config.yaml
num_hidden_layers: 10
hidden_size: 256
n_experts: 160
experts_per_token: 8
d_expert: 80
d_shared_expert: 0
hidden_act: "gelu"
moe_layers: [1, 2, 3, 4, 5, 6, 7, 8, 9]
router_score: "sigmoid"
normalize_top_k: true
routed_scale: 1.0
balance_loss: 0.00284
balance_bias: true
router_logit_norm: 2.0
init_std_router: 0.00807
lr_router: 0.000496
vocab_size: 8192
norm: "layernorm"
norm_eps: 1e-06
tie_word_embeddings: false
optimizer: "muon_variant"
learning_rate: 0.00968
max_grad_norm: 2.0
batch_tokens: 65536
max_seq_len: 512
train_tokens: 576600000
max_steps: 8799
dataset: "wikipedia_en"
Below are experts of layer 7 (counted from 0) of a mixture-of-experts language model. Rows are named router (the router's row for the expert), up (a neuron's input weights, with its number), down (a neuron's output weights, with its number) and show model dimensions 0-255. Each number is 500 + 50 x the weight over its row's rms, rounded and kept within 0 to 999. Numbers have three digits each.
After each expert's rows: a language model's description of what the expert responds to. This comes from a sample of Wikipedia text that the model never trained on.

# expert 35
router:495494543494521527546410395576531519524574470405518466594532575388589496635483462510489537485468524528499508561404499396491517492515511471493378459456543423404423539492378541594548419516479472473503616507602507501557562502558488537549498485498493530461519574468542586507564454461539514484546564402587541550571508542477444500537465489598455542467468566534498538486520490505484492489482607583528499440552453524514590555517585446486445493522529508471418501563552492522468587480558356520478529511434531497564535514541504480459472415516569470540540571503486578508610516507443509398456485456443473499474482494555474500474483513408526488615494524443462441510490514413468503461413550487558473435536520475531457486461440537540511473527465480530494591466540549527537474533603533
up0:552592495490506410508446437459526485553527583489481511428537522517589456563532451509537559511459445540493530534435510599518410408445455538639464427548572440470494643400542485500480368492577452508426548484530555465552549515484448517471490519391447444444560525476504500494557502470490419438446462509508561533598497511462522416464555452541484546505510378459449474456477521511512511434498524493463571470428518540441477547492484462494480460492448425453539466527567517497464491452501442488444526456404514469533437499500547501582580465544529540449456498592454483534506494474440651454430537405481505471578627433545485544552545420500414466487521491501469468483432548457567460438508514435556442454395578529570551515514469425524467451571469537493530560488525499507547478522523565
down0:499557509472578461494553537486453403446556583445393505526506425475520529479495589505475435490615505520448548469414504459544531550420446514577482636537467507511467504531431484493538528570532465411578495531510455437565492498511554498550457578575478395492413542429525454445466489480540476548468497548506417530539497505478506442507397429467527477599494611432487494538522543504525488571499471476473518487439498491574427499404517405465445448448460467523473523443494473543568444503478536522494581574538549462567589547456517479460528427576582491478511471485476513457454465608414513533422420451387452499571481453510580399564483548470485504531474481537433477596472495535599516610489520464561480423581437496484529493527507527493557526524526541446527474580482538558485614493418469
Personal first names. Given names and name pieces of people, such as Michael, Joe, Robert, Bian-ca, Meliss-a, often in cast or candidate lists.

# expert 26
router:473415428441479482451452492523523520438526509593526525495482457429444470522533527509519468517498486594504557440590490421508483387533471558605517587430537433496402552528526477559459492474509549581439501500456477525560475570486550512478508467517451413445370449519535412500486606408528550550545453508535491470499492466529512476408491557437502601460515399438534493517500561517524497485552451536539504526397469484525518565496495448641569453463465575448493482497461418462446410515532495552409428481515426424488517506563488465570497519541439577562477450423499448544468468492516493489452536475494539410480507588498526456482459525493488514459394443601513505463520405481558405488569381531500418516447566522508520382434495455509523503432582455500530390465520484482460500455427441
up0:477527467452484500531486473587479496504498452553468349414525544546523496512504517514486450533537596525548562368434471489503567466481461568507571486587480476458418553525513464536518596512522503418490604576452491470475439501578518530482426426495421559512505441485420598492483512463510575542481509431526568553560560512577528528447522590494524499417540500521474551485455482542463559533510509479485580492510436477508481536552487518505450502602476548526581542509447466467508406526550512500419511516524484468586527426497553460538407517458441490486461480562538407530570534533430552504536620439470574423638470531504451648483526504400525453488468499416519577541471498462526529544407506536506554459487500459561519520487534467548510578478579403528605427559458518604556519478472565
down0:355431547491463431490545479518445487397573563521420606497567543547486529455534381464477487586540468442475436551584542482502516485596551513529538521453509569540542445486436523565664482476487533525542491464458498481521479520386454455575558508468468462511581533496451504499539443422477441534553519548530496475439516550500466465467489482506536449446465404571532546520489515591495539478505488381529518494535501436548473499501532442533512508468555444466593450464537497422645465469496546481511498444573512540489597503493476504575502496544468527464525456588469598455557442523511481484441450512488407507539553471511472469579479441586560539457512522398459477472482445490552464382472480493445461476563532481529535489634501435548488493421446526506541527386499619498483556588539524
Germanic and Nordic names. Pieces of German, Dutch, Scandinavian and Central European place and club names, such as Holstein, Spitzenbergtunnel, Bad, plus football table abbreviations.

# expert 12
router:445535435453512525501563504506445434500441496503502544551492475544530433455516474387517532480487473507497518408422467481440490413469698471488454500565504480584514497528415571557554604528480485533487526453507431443482602407481435485455537469498500539498542449528547531532397533537421502490450569485537518508537509536450511509498482495404496513416486497451414493505519412470534453474588424435566402435466451490462538486576439478456444544434449577409532518479478495491543540417474538523499584517535510537542576481502584531441513612587521430457429566479555495505509484511534555551554518533492541433416496482441428493532532436616469535465524511581538446486451467460468536511559558532393514499558480556533509541416550468599467552498556564471462508418518491373485508455424423
up0:515448517490422514497518550432517536487391444563513541496546469527566491491502544529432538451423494476452416506434461537558469494507498501538380514425452453398509522515522483507531422558387507460520545506480447575443570469473456567520436557473533560606534418548501510523480530475585521461459536527555577417489492455507629551574512547461498524536505442492522454485486455467412563447492472439477484443528495462506574529476544536498494444498488602356446458584446492499538541488476572456548628547548583486508526521611543458462465526495417442482386535573497411569493442496518525498540486518498488447420463520362535597516516497513554551451544498566482503517425486473494406571492609587394476501603548515511553515513467495522433508510562512440500531435464455551478558436524483
down0:433422482453460476570459478642429509518538587531467418509525555541552409398502479521517443517484447510452575516534423468580569524567500535425557556446541375448528535535488478426552454540520470584465470454502546463514507480562483454486518520551468527520583582545463437587510468471451480519528496453538505508508463441541536471451600542502465492455517528490484518516414484508482527444518496526436404476458444489490536488603536567526425455435567534533528455485587533422513495475533504530520504479463452490473389507544437527483555478523487539598587463503521464422522450415515507603398495391471556598608561479435447506454467512412450475442539475535518450475597514525506426502579451501419561467558556484614435490495443592609520499489503461596518520473422532495553543475485527
Infobox field markers. Dashes, line breaks and field labels in infobox-style lists, such as "- Born:", Country:, Type:, Personal information.

# expert 34
router:533468518574453500579413564527477517471539471463509506557506399549467506498497489499427472443512515602518413569456372466449506539566530542571532461453464530466572459446553531511513565491411516467501540595504579504623569474571598579524510507491453511426493480534491451608492428450492568498509485493539449552474498543408528510481555496544485505564529493527505486535411454573471558438481531507566523501446550547474545494467410497480533533499437407483438441530451426622543518466527512524437453518428575520462508548585379516605525488475587533473474537491376538569534497406524495468425434428550470444469456500523546521477579599535405468417507606553477497492494502557514510522543477557448433511488529448489546569549464520441447522559534519539536564587506425406531520453500446
up0:461479467454425537447480578458463525427504473495448533467424482505451484571527516514502535521545487552551524612492406516474418574571514492646412518552486458445508551551456523549519454587477378498535602518456471514516381414514681488518471551468493502448481502522545506525520500453522483467619599552550470532467453483471563423516502446573532425426521497549451517567382429472454520508565504448580542453530525415510508551451459581408514489515536519531491487464570527482511472415559497511466444540544497530418448476441504539524464526531553441418444528449429443512469593406501533462491443447449458514588521437515489439504565468442382508509547514464506479599489544476444448586480502529495575585441546494526568477479486540502517446520553453477520587515506507500551535516438440
down0:514500456466483575494441476524625448543545441527420400521482553510533496543484513470530548480476450460472521579484610426586462503512486548450532494492445514526501474530528455493417533554485485510613497473566457498544556493491490472404536447457502496489492501490484491476437553458469513404542620557397536512509530485638467531518598459494542602542459519503455563511459477509580548494432554581539469563496444461547506490540527485543598567452483496592532415456412461513568499459536456406542464460467472544493429469461430506583508590451478441488539564376526561454485508484478547568474427538504555493517476596545627496569435562496466382530536565563558480478416430538531482404547474516508484432463549435506578508542496441434462370514505469539470474442439494472461497469482560
Taxonomy and species names. Taxobox labels and scientific-name word pieces in species articles, such as Genus:, Species:, -idae, -ensis, and Latin pieces.

# expert 14
router:470523496570554536525521507462570483468563565560518513497507517463446456515536572438439503555534566531541565511519368407463497524582590494460444473528503494548439465461511489434495481529572570461494572509596418444541585609520527578515470453447418518613433464528471544481465447556510579612431462471506511521618547539427497520494478477390548457439593487584425485441376531435541477501477549474497535408538562460535493450538456461645434528473457555524574478504465480496485541464546571489555487505563478420541493475478472584532445521592540591602526400499500535531480551524532532466572517491454430555490552475490466533471509603460444489452515456453546536506527515449414394546463455490594461521470568515483492417487499533424500540462520498503409461503468528471474541504485507
up0:473472481518505482554512425563563488466559558549516556506463610476477506484430579503483424520542512427583569421469502473466515591447557519484436550421508607422549610493544474503434551543498516478469427532502505608566561473493546589408473533461462536547365441428477519425511539461535564504484509500589514576585529441550443388494445450526615465495407458519425487448441529407468481482592553489512459412488468431477482579521511493487417536522506539576515466441535429419546519475479425484575567476560457511516539561469525523535475462565487490479477532454530583493458519534489501519459442548535462539542526465506556502465501445476489587533444555557432468535527478536476475454537512523496434472527490569473520437400411558453534504464526549425439469456495408603425419567527445
down0:451443451445508485479504595412554569509503471571519421425442495482529483501444479606437478474532428512498557499527436545561448510548497552509498582512430478493452522554547577498487490525428513535399572508514434508528534393454532479522480440489517471585533479536475493545585543432560530480497509560446554551452478541492589502401509452471528518507544502492452437476520528493510538513468512510464477539526516472466448474475408523452514453527587575446514486515504509597431493472490509536573427648501506403541521461532527493459564495421568543431506461506543497440516578452464509546429553466514459551505491440441435435438523650482625520458542515455429490416384511448524426463499481470487551508500481546572558478596547524480525542443532519691472421602555485452518544383487473
Table cell entries. Short entries inside pipe-delimited tables such as positions (MF, DF), votes, numbers, countries, Yes/No and surfaces like Clay.

# expert 47
router:575564484610545546555466464485469513514362485469528569483527439511453413493458577526524461586475538494499539499523537509483440468413392460467351476581443451443522474455515448461519616445508463531654536503526524494566503545511486445501506535488502561508443525497553486419458443475536471449607468492347513562518543494497479500387530481488531512504586504509471520423508407504392625475592512446523602436450482542506416498560504508447504471503532412485486415466486433409481506428526460434506489502516581513561472599509529498512482509515525464486442489527527518550549517526593551495497509386460518495502525417511521535579430553544499543507516541491470556521524552467447510572510618486438512521536458589482511447507439405452550600480446495459518484505468483566532558498530455
up0:575464490486526564490497506484535591574425500461507563455541501447568537502496418524502457581622483434517494497595501578557397515500415515494497497494470540582548498490504391424503482536478539395580416521533526492623477496502537536519488471493634499414479543448458536520545461533503522434448481500526514505483507456442518362427582453552539527484539500504555564546565395487496563511494460465516542407417491536495448524569557520522473506499527430536433437547527494308469578582494469411491429471482533533507496589512489469483427485483502469474513564469428413578498517550490433471482428539438480547456477423509471516570505570474445615501521516558517468455499459494412453473496569546487548509550432569491480519456424503505569491540481534498597494457489447623556524553536517
down0:545552463484472618425603539515452578527484454448536524455460570462526550488485509435461606471559466546588484464494558499491545509494466521516495573577410513513558535503517551598441470434424431512493581546512491504471434484526499539560447487437485477418470463479546407407415493504499397420565492492412577535583465500525474532481547521548515476480505466474559469499356412526400549472482455451549517461567497507479489479548602395480511446485478454426523483555582550556441516524492491453492523500452475468489532483364532479468540532494418512453501511528455420440584490585576543522589591411510567497526466495474560504517450456464451446558493549508505603505507486470524545586519498550597459440524479482480466587578464421511413532485483514571448517589581501446559441455534504
Awards and rankings. Words in award and competition listings, such as Best, Award, Nominated, medal, Men's, and ordinals like first, third, plus the.

# expert 11
router:582450578551490499538518567480533447639517407521469449510422495575518488483514535533512595528515534453464472597417581527565543535420531465463534408568522551461613483561406575385559562512494451543481478471466469503458442480539451463523550537567511554388480492558456432505493447486493504472445474500480428490526599533540534486500427478467477570498530450367555508495519534510492436489437508496563541533524556450542486449472553561443578470505397535516493478407504500512541472539492573486570533477450551548448512452500453454491486452457404491593510455542453460536487410547479503394446460455480495488484440467474503519484529454419432402519520506488489447548524564444549487486481478559504592365480380451572463440441429485548560540486567552478507486567440498421445493433489416
up0:487425485493535446488526464483553483443534489495380434588529515565601549487355462612482631501484539492520455527459554517460542442464492466525612521454563506430465470531491396392483526536419516458535575591500499537591441510538472477444469423531493450473505468498479588506427529516461482537451470475485482572476531573456482531435474560454540374519553578470486509564556559514557544541547531442452498491506516539416452454494485488536494490446496487444582489482496472433392420474542429494533585430428560507602540502476508563487412530496461462480571458534546477534533467573463520429446489559543460481553471407478509563504575569501475455516505574429440486472592453540461462429429471522427427452529591458448501446544473473445627540531525434435501507563498518484533514446533539
down0:577515493562475498403472527473490534492451549520526370491475512578463399612598514541535508426444445454448463463443535521494494506503461493445493490480540506450516560541450533471486452466510460410517517514581474543547567464508529523478464532489511493464515511518445466389496558631503558485514679529494524542480556592486462503543521517414481506553433464472437485373533529484449524437443540525499549423592478507503493559389493476445407578448480548525517590435519523411556520470549462618527527490446452555461551511584557488424512524404454470590460504497536487469539465437492566537482441509461431489519534521489467501565557592514479561490527521390515384504461550494474507455483559511481499529481435536527570507491537522469492482565574575460502589446497444479566425370587459
Table cell separators. Pipe separators and track durations in wiki tables and track listings, such as | before totals, 4:48, 5:01, Released:.

# expert 6
router:546466447511567438356542505444517518499593537503561443458493515521587447501423463430454560518493416485557474481530410506524505498453350501456533501494589542531467371475427401474462483497526546480463521519519536560531525573542557546482506572442402442562539453478538516493502515503485506486489506377514437507436585508529588436553640462529492437467587459485511470492540501491540428459567527504485482500431427554434484627475510485475536503446526451478500437514476519490480503469482592558369411490408568533531451445578496472472471507445536448450499454451482468520428592384508449539478516481491463482472453450503492440599467539547479478459446483514519406433484510539500400427464422558466502505458463515528504575529519538538484458503422517641452499516484435460544535521545444
up0:499539535499523456477493512571436485526556541534511461430548465542491500412452520495543515458559436529540490457515476545496547433506460558498483466529550565441483549470484497527529519523557550509567437520569519504496563507555495537600428502426564463380514464509550502531551566427487508468479394549473436560484516408519516422464562422502587440477484458443518518463502560535517565450593392545491537465520508504543453636595413533564489492512449398462563448466486536424512537537521459464436464373512402490668554452412531412487429476506435472474498567547453470423514431522488501507458561441610490465529555432488459432525556456516499460442536522532475530548524562440441490405435409504429508507400557574476473379494501524512443532438530488568552443529480460553503462553504491
down0:487484448529588521530489484465481498541454609443352528573518445507555545512479461452439565500455576499465437523496455576480508543538480536423472577477477454543512450512516456584530594519418515464431515363529577492472423476406492563504468440484499467422469518532516531479474502465533553399483444566462516533482525421508487600513417553493476420550622554542490492538494580470496474515483485527502392481517388505541615419482491488481587551494457455533600521587494554577545525493559542464566447530503522509508605500577501557472565414505538535528407448443485555454510524450490517509445489545481468493484520535558471439537474497508429441515504407444453484493489468530515525556473561477536544576483489467548478613501379604597453530592445451572522505418431490473427493494528474
Surname onsets. First piece of a surname or name part right after a given name, such as Mc, Jones, Thom, Gonz, and capital initials.

# expert 63
router:469493480490537508477442440511518463493567384498420442431556565484526493535532503436570562432479526508584500531565452475394512492427442479458457496453571485486389540429471411577494556541539505488459481529579423538510481560527529467621543523463485435557417492483519557409456606482584609494493477444491475523496546496571500502490486505542510505501556477442539480528488549541527549526520651556529595443442416549551483523438443512462525579540465590410505475441459436422387405439477452560449564462418471508527590503492572418542443425503525493512541552425484484521526463495493444507485457448458514454482473516530477476531482439467490500574453506507468446447532489411526565519426479499540521494416462466447462411438490484576484500478636499593455440420557585488562465504466481
up0:485473467530539583583448435530474455438602437531527436474487498460507464519470510439508457549585560494462521493491540530589418589561542530486536513491541504454381446512510442580462628591470561502418513499536569592425451516533538506446567556479479629522522448503490567523570585523504470499471539474471490430510518481425513449484558562419516463488475536507490535558563572492493570485512503429543458503469461526539436515587529552456500489536517541424496360474413481539468435561410466592577533509513593597521465444489566519457404461535499479469573498499527502457433561549562552575397519497406537461423488519534519498560417482533492512446538483506504444452557615481440565445498452441399468555433463468447459479521531487514557540499624473506499444479522452483524564543448479
down0:414563532559405440468550590488489533487458576590458472488462501570479433475548469515463550340466482558565508437504557477505527534441460541438517522488482476419574421469555562437538508451502479531605492527567464411483520486407548504482524477562522427562548467538493561551427557538448518598613570476514558396516505486440460458409410523516391596419476412496518460593514500555452456404578530477484464527500532492452488396458515476478496547380558434493548478415560490521532507458543505522583542463435457508531498453562495505512516532542555503554483540515552499457524537472482432476495488526531461506551434619535498461594514457536569473469509604498535561486486475574564448426539497478458563489414489420494534472444451419536518480527486487491557564481595515520460462536547498
Foreign name openings. First syllable of non-English given names and places, often Turkish, Arabic or Iranian, in sports and credit lists, such as Er-kut, Kar-im, Ber-dych.

# expert 53
router:562420565431479431522547512475487490572433435555552546536329598526505494510485566441510519612426408500437472505475545528569555504518575522467572498508432505540570426541467518470512574432533441561528544439499503532475420476458444532542604614546498518491484578484453550559545447596474511522538538569452437494442600539491486512511486523454471611584548524491447462456496450513513424528530432558545517544511573523496508535526693508526532473489466502607538542421473543522522510511465464549454484422551500452419529432529491484464553483432499568501549487458358423503486458543495430499554490534482555525397510595502530529452503510485439420486538499530434474458515611460565507509499523540530507461451435500485500553505558480562526454532545491530447481557469506424509394535479509
up0:548493513442507533414478545566571497494492598420392486540462502501496566504440446457475456463561459554377482496486571494513502495570453527503479516505628458501509440437419443547499405522376459553515486533558487528559544454453571577568450630465424554508390420492580498350510500547430443532570463449463526454618485402566455497495481476493446472516509463522488533505587442531513496444534461387570516559449509547505479476540509462457480573500626468425503487446531515523462434520510491436526524481474471469417447476576487433427554493488548509488538635507535538577462562554562540530527537446546489446445548499546514448572480486490486540531495457487568510620448498534576502465461559499523470562513566564552539452474436459456532450526494432485471450454557510462491491524512560
down0:449587450371531490442460447478634470499447478494547544494573574461469390532522498562460570490580491459498540484540533471410483533501431464567525557416422467557460543502601448474527422481498490530530439475438399485526449443511451486532413487539438422565536455462425463557565486481511411475540513484631484522513593527550529547565473531541506498532536545501555384462412521621546449479513490518412532482496620586600488456456495538508503576504471442505579523540576562439447489532462474498526545521482574414468482508471456507537477532505485399439537477550493529463447567561474518478471528503473411531540534535609468501407483552492494592466399518533571505446537391533490569409483457491503575523463465467509431503526579518450567505482510490533489445527473525542473550474479504
Year digits. Year numbers and their digit pieces, such as 199, 1939, 2022, in dates, ranges and tables, with closing parentheses.

# expert 19
router:498465452494508495519398444597572473439484540492404563567578499448575567591435351518447526444461562541456494574394477423499498517538506452469438586437533433410430506403514533536564510516498439533531536439580447563630500520507506484540507527534526468442535565577595541558471415392519446462443528476480536595554452531461428489436480481611532536461493555518486490569522489454417469552471446569506514457455505490564574481494579523454517496451472489424414483534548482521518533485526546456449527423447583515508535525537499427506469411518535457487541510553517519499540561540432438452476506512499488508470436557588525394441502527463490460588494503433479479581511497493531567470475417511551481493525515514452467528476400546530456440549459480569473537541501476462542410618576502
up0:517521400488518498443494465530493480493531462487400449555540537519492526534406460576523530556425480602473485483495473621434442480544557503455457504458542523512397548469559484472454485562460462507511457497611499499575485475518544524483417541511465369504468481512497472598451579427520487525551570420568504517539489532540545500428521518632552487397434553454576434513493457444497545501483589507481469521442503486523509525540432535473514467470495515385536464605460519483438580431540447500495511454518496479426412571492469457507549474499448581485416534553433536526493602479468552559506546584544477486547486486499483536416654500526446485538446610437502473577552445555631513543436430588431411491507476492428497519552496548511478454569425443522544515511516489464534523588583506
down0:484483497469555482465494458505485520493520527478454531499417441452588407538508485337483476552444451531550556458495517584550521423471473508437458548521543535492531526543564540473452398581451416431423536509517551539492544543449515432552453482583509482501444523570566599508590605522557509434533423579539533509504495494524483518488545503488503589597531453638565512433473499463459490503508492581563460595495544480498474436465552514528537527442539446423485512522511603481496528446623514471430527439432515452564451504492520543515483533553508503538516446517472561442441491474521432465517543423506425530525420487489482457464477427439558511523516469526477401469472460434457424515573469459440580485526376511438488432447510557536535433405501524652545497401563580561516499533526562
Personal given names. Given names and middle initials in person names, often in lists, tables and citations: John, William, James, R., H., and pieces of South Asian names.

# expert 21
router:526421534489435474483478502423475502500481451553529557579364624505429549553461531523448465565446471477514559585448505506467585453536526529474552508538535525612519403499489472472462508476611413548522513451490545479518475540416459506528595596565517461506472564628504583519534463568490536566483517550437492461526561506426496518505497541419527567609547517581498445419486521548566491587482468565486539561482545512480515469497596522588456477452570489598502473433523538498491427452517445536463484409513547475455552455554531526528598483462522591523480395482443424507462461559531477502543454474462545604455531568497518499418459594402421361465522534533515531466538559488542487492486453502544490442458465524430518489486595520589501539544538510597458467525481499476547423532468497
up0:507429497503504465550528547493523445495549593489483543450518521431521529530433513513518546494446427490546545532449575526441453621486498601518483530506435592439536435467529450563543407519386529505441510471589456531493543544468458575562552545449431438524468473530447506527429456651509460520444548547460512444533581564490481471439501477525518535486505446536499481529509447473509550501525544515443464515518501502529519593410458521535464474528602544420507416511502423601509530482509523445552461474457436465600409501496527483455480543436526603591453457515471502587443469467467503455492499490541490451552469597490605524483481430504512456545509547392583525664421551449470553583493468503512562611487504531527499527470445388590441534550521476628493501552449452548496503521457571
down0:515490519550449503458513611438544461550505451474519539435497503582564489476532473456462457462453491424516571538503505628515467568512567430387427532457501528386626432545433466514449549488550498556503595546581472423483471484571520499510564550493499486440583465480519552490485528521435494459410459487444416454487547590485531543514526535447465565554486460454420475546440442437543497386536534473514502497507387474440492439542447537501416538545593543440463375462612487491440503571449561468520409436468495594514524539464508479537538595512464537458497477507518473524458618443483587539424416509539577526491481531488512551444578517543569576500453440541447523466477540531514474576492495515452528461500491552551507471513450612466538525416521522423489570523532446572461536473560461
Numbers in result tables. Numerals in election and sports result tables such as percentages, swings and distances, plus stray word endings like -ves, -ors.

# expert 49
router:527511437489565503528504515422484521421493532513493506492576496460506519479408500582545502465541502476510512557398552478398507446478552521494442446433566487630577570502468554464558515490578463453493573520613584426404486458485493417519520502440489538510485404483514433530396483523528458525486529434527450462626534415415442458500553431506448500547482453573463562557569415447550518464495447532554515493459474542380497486583508404460495511521416540482474518496531523500432560420444499388549503459450558472605501557448584508470453554496457409510493543427638411484519501533428513444498478424469495544455565462529421506533547519520553520476506461514533480496444459480491559499492561529437481455467498514519518453434527419449482582421472557443530533378392471446450519499504496
up0:562528462400555491480481578484484500511430548497480343563556544477507559498425348504497487517462454493404486445489511505450487440575534512430557443517454538563476510418506563483522409595526476560563546486552556578476419490570535579480534456487520448512418462519535456449520457592550496539468479448470483503434494611468464507410521569551476462386517513445510539502490454492510468445609508510591510571576472465531411520552525479492574516529548501422508479561519464507493482498500533403541509529494458446493542468456582446499504399454512527503483481467530475494468532453524521601450452424493349486464459460532465460557480434510476466522467559452483509483436455506520549392578459492478423555472495432496547466442447334411479573503563554495486556559439469458501462580487515
down0:570493481463460491586492445468533546458475407502506602557541470544456364525565502612529463519431428485555469485612521475535518474533489564482536577481502534459544520489496558509470469504581514543514548540425391464500472476489497486418409491452490501485501554467507558473424468466498530603411469466457584448483451483605510543503422483498541436564501563559501497425585452346458547481474534472490554516566466493546505511421472494533554555528469491534509444489628501437502427520542524453431498504492533469477538459477505456600519495473534634511499530546524413478600476463524455573422527517579572562477491494400460454410462461509430520537496469459441555463408437494545474547478613478517393494496504477570495603548562519543560457485553506463607460430480440482523492548528454
List and table markup. Line-start hyphens of bulleted lists, table pipes and newlines in infobox-style entries, such as - Produced by:, Kingdom:, Length, UTC+.

# expert 30
router:496519622464524522534483517599451514505461525457505446461535504423438457514518478474548508537458542573502465501527501509492485537399508486504557539572538510503498527520467505468577441490543412531522504484493473547451508514484497503497495482498538582491502523444515499647435490480472482567614549632481428492355530432528507383564492424426546592562481439524531514569526481539510508486533492478500453522460564516460458624463573486521558480531451534504546422458500516596537503397581619442473508477474458532528448498492615500373536491532590478492469524448590445540445492511453483507525534405553481522438502520561423494465456420463461450488497538540476487434508433539502568542533539433513451623422473587388574429594490530484422512470554417482453495583558479502466578560530508
up0:520455554544511506480438515516518476505501516521480390453538540464448612467472375508545435539525500479494534398556496483489451536508510483532393516514579447524484594626493523453526519471392488530521457576525440428562556588525486507512516560405556503487475470517518480467527493519435383578518483553500609541542515436452464493457524486426439489586497487445591450519520523496472463483531516574472483521556495453425521556522486478430515560641419517465411529450594568501516488441560486432598571526457505597524516548540476505559448523553542433405406520517536429471513547585486467385501512437566416518511500490513527553392491521560524570489499533539601573464587438510454547538531474449517535441473508550540580453458454548579468468486552510507587502447513501451483496566573556
down0:420539518410578539461496553502545486513478471557433486533534556388528481591481479448423459513477442453450498537417496512604509537555456444474442586546455533512442548510511497497571525482487459571474479405480437502489519460432444553545650493526611514447451422471493525535488476419527480518543552539493482479470544501452506495544579497523464540493485420543505541521494548438600486521566412566543473467437457484483505510532457493413495550543541574518493435501500591566513495455468472455495562492596430534484528434528501447470450480620486529458550459453587566470415498410473543477416487437472443462508563469470435519363547417527497513444569488534490488635531507439543515429538559524526504503564598482548587458614476607573466369530486447469484485546554506485534467507505467
ent/ear pieces, months, tables. Word pieces like ent, ear, ust in Bicentennial or Silent, plus War, month names, and table pipes in title lists.

# expert 51
router:511442566527459422525533510530482519565463454572521501495419498502482488519516434440418546500514467489516476498435513546630474453490600499487500505496513507562523457538468535448514540467545421560488500513548547506434489574471502474532565551487492539333420547572464360610554513528386569455475486536505552449564553526431485507522373582429532588520437483460489527526429548523513368449553539527536397453534598511551472508450596507494426505536462522539555457448490488497554566500587602462428503490427571500471477514520429502493538377451481527465618516494538443471467423485536495505395510491476476468476545526508544588532507460499414430530488471484502430518529579476536491551474504467524558463422461443491474570563511445553545487538602497585549467521561479502530446467554570
up0:546439416451465473445564424540454501403368430611488482580533461469597603530462442436500577441530528422540483590527498498455501572440596508492555409501471539499501449483518502472361447502537493502482490455518604516483479583462474527556519590489470498525474486478469525548506463480537510481478484427512517501499371549412591458493484535333487502480537474486561521484458460623538455444501533519464453526482494477515506550513512574526453482497542460461568482459548523463432479605477519467465492512425508495469606552483475580505436429488564452490400532427518458497380591392534373503514597373598485516503555573480522533524529497495500505562445478532537469545521487447518495502444512555505522477505488448536491502498533524501483522561580502547511505478568538566453455518574543
down0:571503525497527479508461485538508480443613466479490482545384554490464497485471524505556569427534485471552535512521523404529516476548474495489594551497480472555525485570539552491481557511496503507592540453517457516599488488476434616469454483450473562452477422429568451433570595501505669537460511544501548557454496518515409479466543431512425422536566472558450500453497460474507517475458494465498502541525460506496481476564456545486382470545513515492548545549455455556473560466514520596450578447543520554460484528472484503485482441475428529516455490471553520520532440471481517441489503503632507594568396474500462429513525425464493384494442509487525496600479531536523498497560425438454455456494504471453497600451443537619516509460481595543442404494283625461525539525515493
Plot action verbs. Action and speech verbs in plot summaries and battle narratives, after a subject or "to", such as tells, attacked, defeated, invading.

# expert 38
router:534498545402479563489524484464487487585531452522586579523382534507513525479568479489501450517436492516455529475511506583562530435462591489498547512542544537546546446490404483402499540481553402547471493438505485447520484443420402517463547439568548428499484546554491525460515510528490622525527502503464535561439495511521530507490486500525556588618546553441510429419424522553498473593571428493511486585498544525499582477476555551495551455437486467555463453474493532471545420525516536611472533479458494468416564373496485437425517501444527588531552509449406422462412469564487507468520420545469545618420482555455439435476469548516439388523485527532425507458481550390541499479528498546449565440451403539473555459487607491524506442514502473509503450574491512405490398472470504
up0:539498458469407614510530495462481530473527458523478533554471525455524464571464433523459473557531589514494565513520485516422535545530513483446514460410512547450460427443476464526533484546558479478531456508463534520511429578539535495456444602480527392578455429510516548470524459469553499517417527545427663461541494537545488460475585509520475365497515491534579464480507601526523584588601476570506502526482499479413424501478514518520560553436540510477477525442438552428489438474476497441534531489463577543513540470468446420530501496517473518646479481554411504466432591426495449456520463453510499528390531565460434469487468577520525513513479491498547551507449517503570420487489481526476427640471565539541468383465514530455401515509445444598476555518519592589412492466524611
down0:479453507571513501601489465540506520494457537423394448496462490527455478521476527542453493550641537470558560478562499507520585439585515551549517567511568481473513574458498496450485503485542476440499538543512585568549565516455524481595512482421563451455566474557502471411555467554456491546494450592555425481514464462439504626413585566479533532414430522515423427428530525512530417473539439526521545361451463608549450544490585565456524527578604444471533476511479466528474449510480537549459525476506548389493486444558507570443458473505470589505472462441561457531524479549566441439495413518435575515473435495482423538502521478524454371466504490528510505456413448497469548508532576487484490530533514494547487477379482491437447505446477521390485499467601487529598444460472546
Numeric table cells. Closing pipes at row ends in statistics tables, and decimal fragments like .6 or .8 in percentages and coordinates.

# expert 1
router:537551583482554462505495526548420422509545493586531557523399527495505525573493390611444598464609531414495475596558411461525514486454533481556570540450524504491529471466470486637615587503559521444494574470431545553543565482545539571459558584443501531396534542468453440516489537524647396497467492525581496501514580448469524507456541447534485375467556549485495515542516523509502604451516507450419598463519513445460516571412456439500445544464523470493410524524521492516541459465596513452494511519554491576518526542456454559459513465422611553538542563501488542531519493557443537506433510501506543506537512537433501557466534491409527473493458503467505551479576553463470436512459551475497500555514484456517501549474445524487477474501560482535655497435437490442485479586508467
up0:498403511516500472491510517574551527471548536550520442476426512503502496470401462484440604451472412543495481575453421573418477514508481551505596431422524553401480529483489497540480520389478587480531505583526513518587514484486468475547444485438531466432523516586406492513576491559557473456570506484478475462560489473512542464447478483562471568512472489497553499604513525489517653538501473444494574484533500449523452539514517504611417423438491534468527477570503464441495404592505463566587614493484496518544511588480562442546510506466511479514514616501490481474513391487518478469461412568434511526536496554419486402512538540514584492496464553447549573581406501540535444445459482448467528464535596575405534519488399442557529462540514566546548422497429464411414499541487492
down0:455556495407551526544520504528518509499458525536525472451424552565484539432429616417529437441519481503510563483596509481429533431523550521402466449495568454570528537467468494475457519475540442524410569454532505513457432506449585505524490518496450536450515556518541455357509541572467477555482482489513585534448508485423513546583443448443530544529508489483399520434497514615448472451566501465545507620492530585530486526523557445432482510524430475555465621517473525523416578515497565461516407571493471500472584509484509529611439495520472487502555526512496464545606533558498580539467442473517460479555522538608535462546483443512475462541420426528424509552520491516451544456512488452449511384430458558487485457539537606587425453460357469488447525451596422450524506456511526
Scientific word pieces. Middle and end pieces of technical words in chemistry, biology, medicine and LaTeX math, such as alk-yl, methyl-t-ransferase, cell-ular, _{.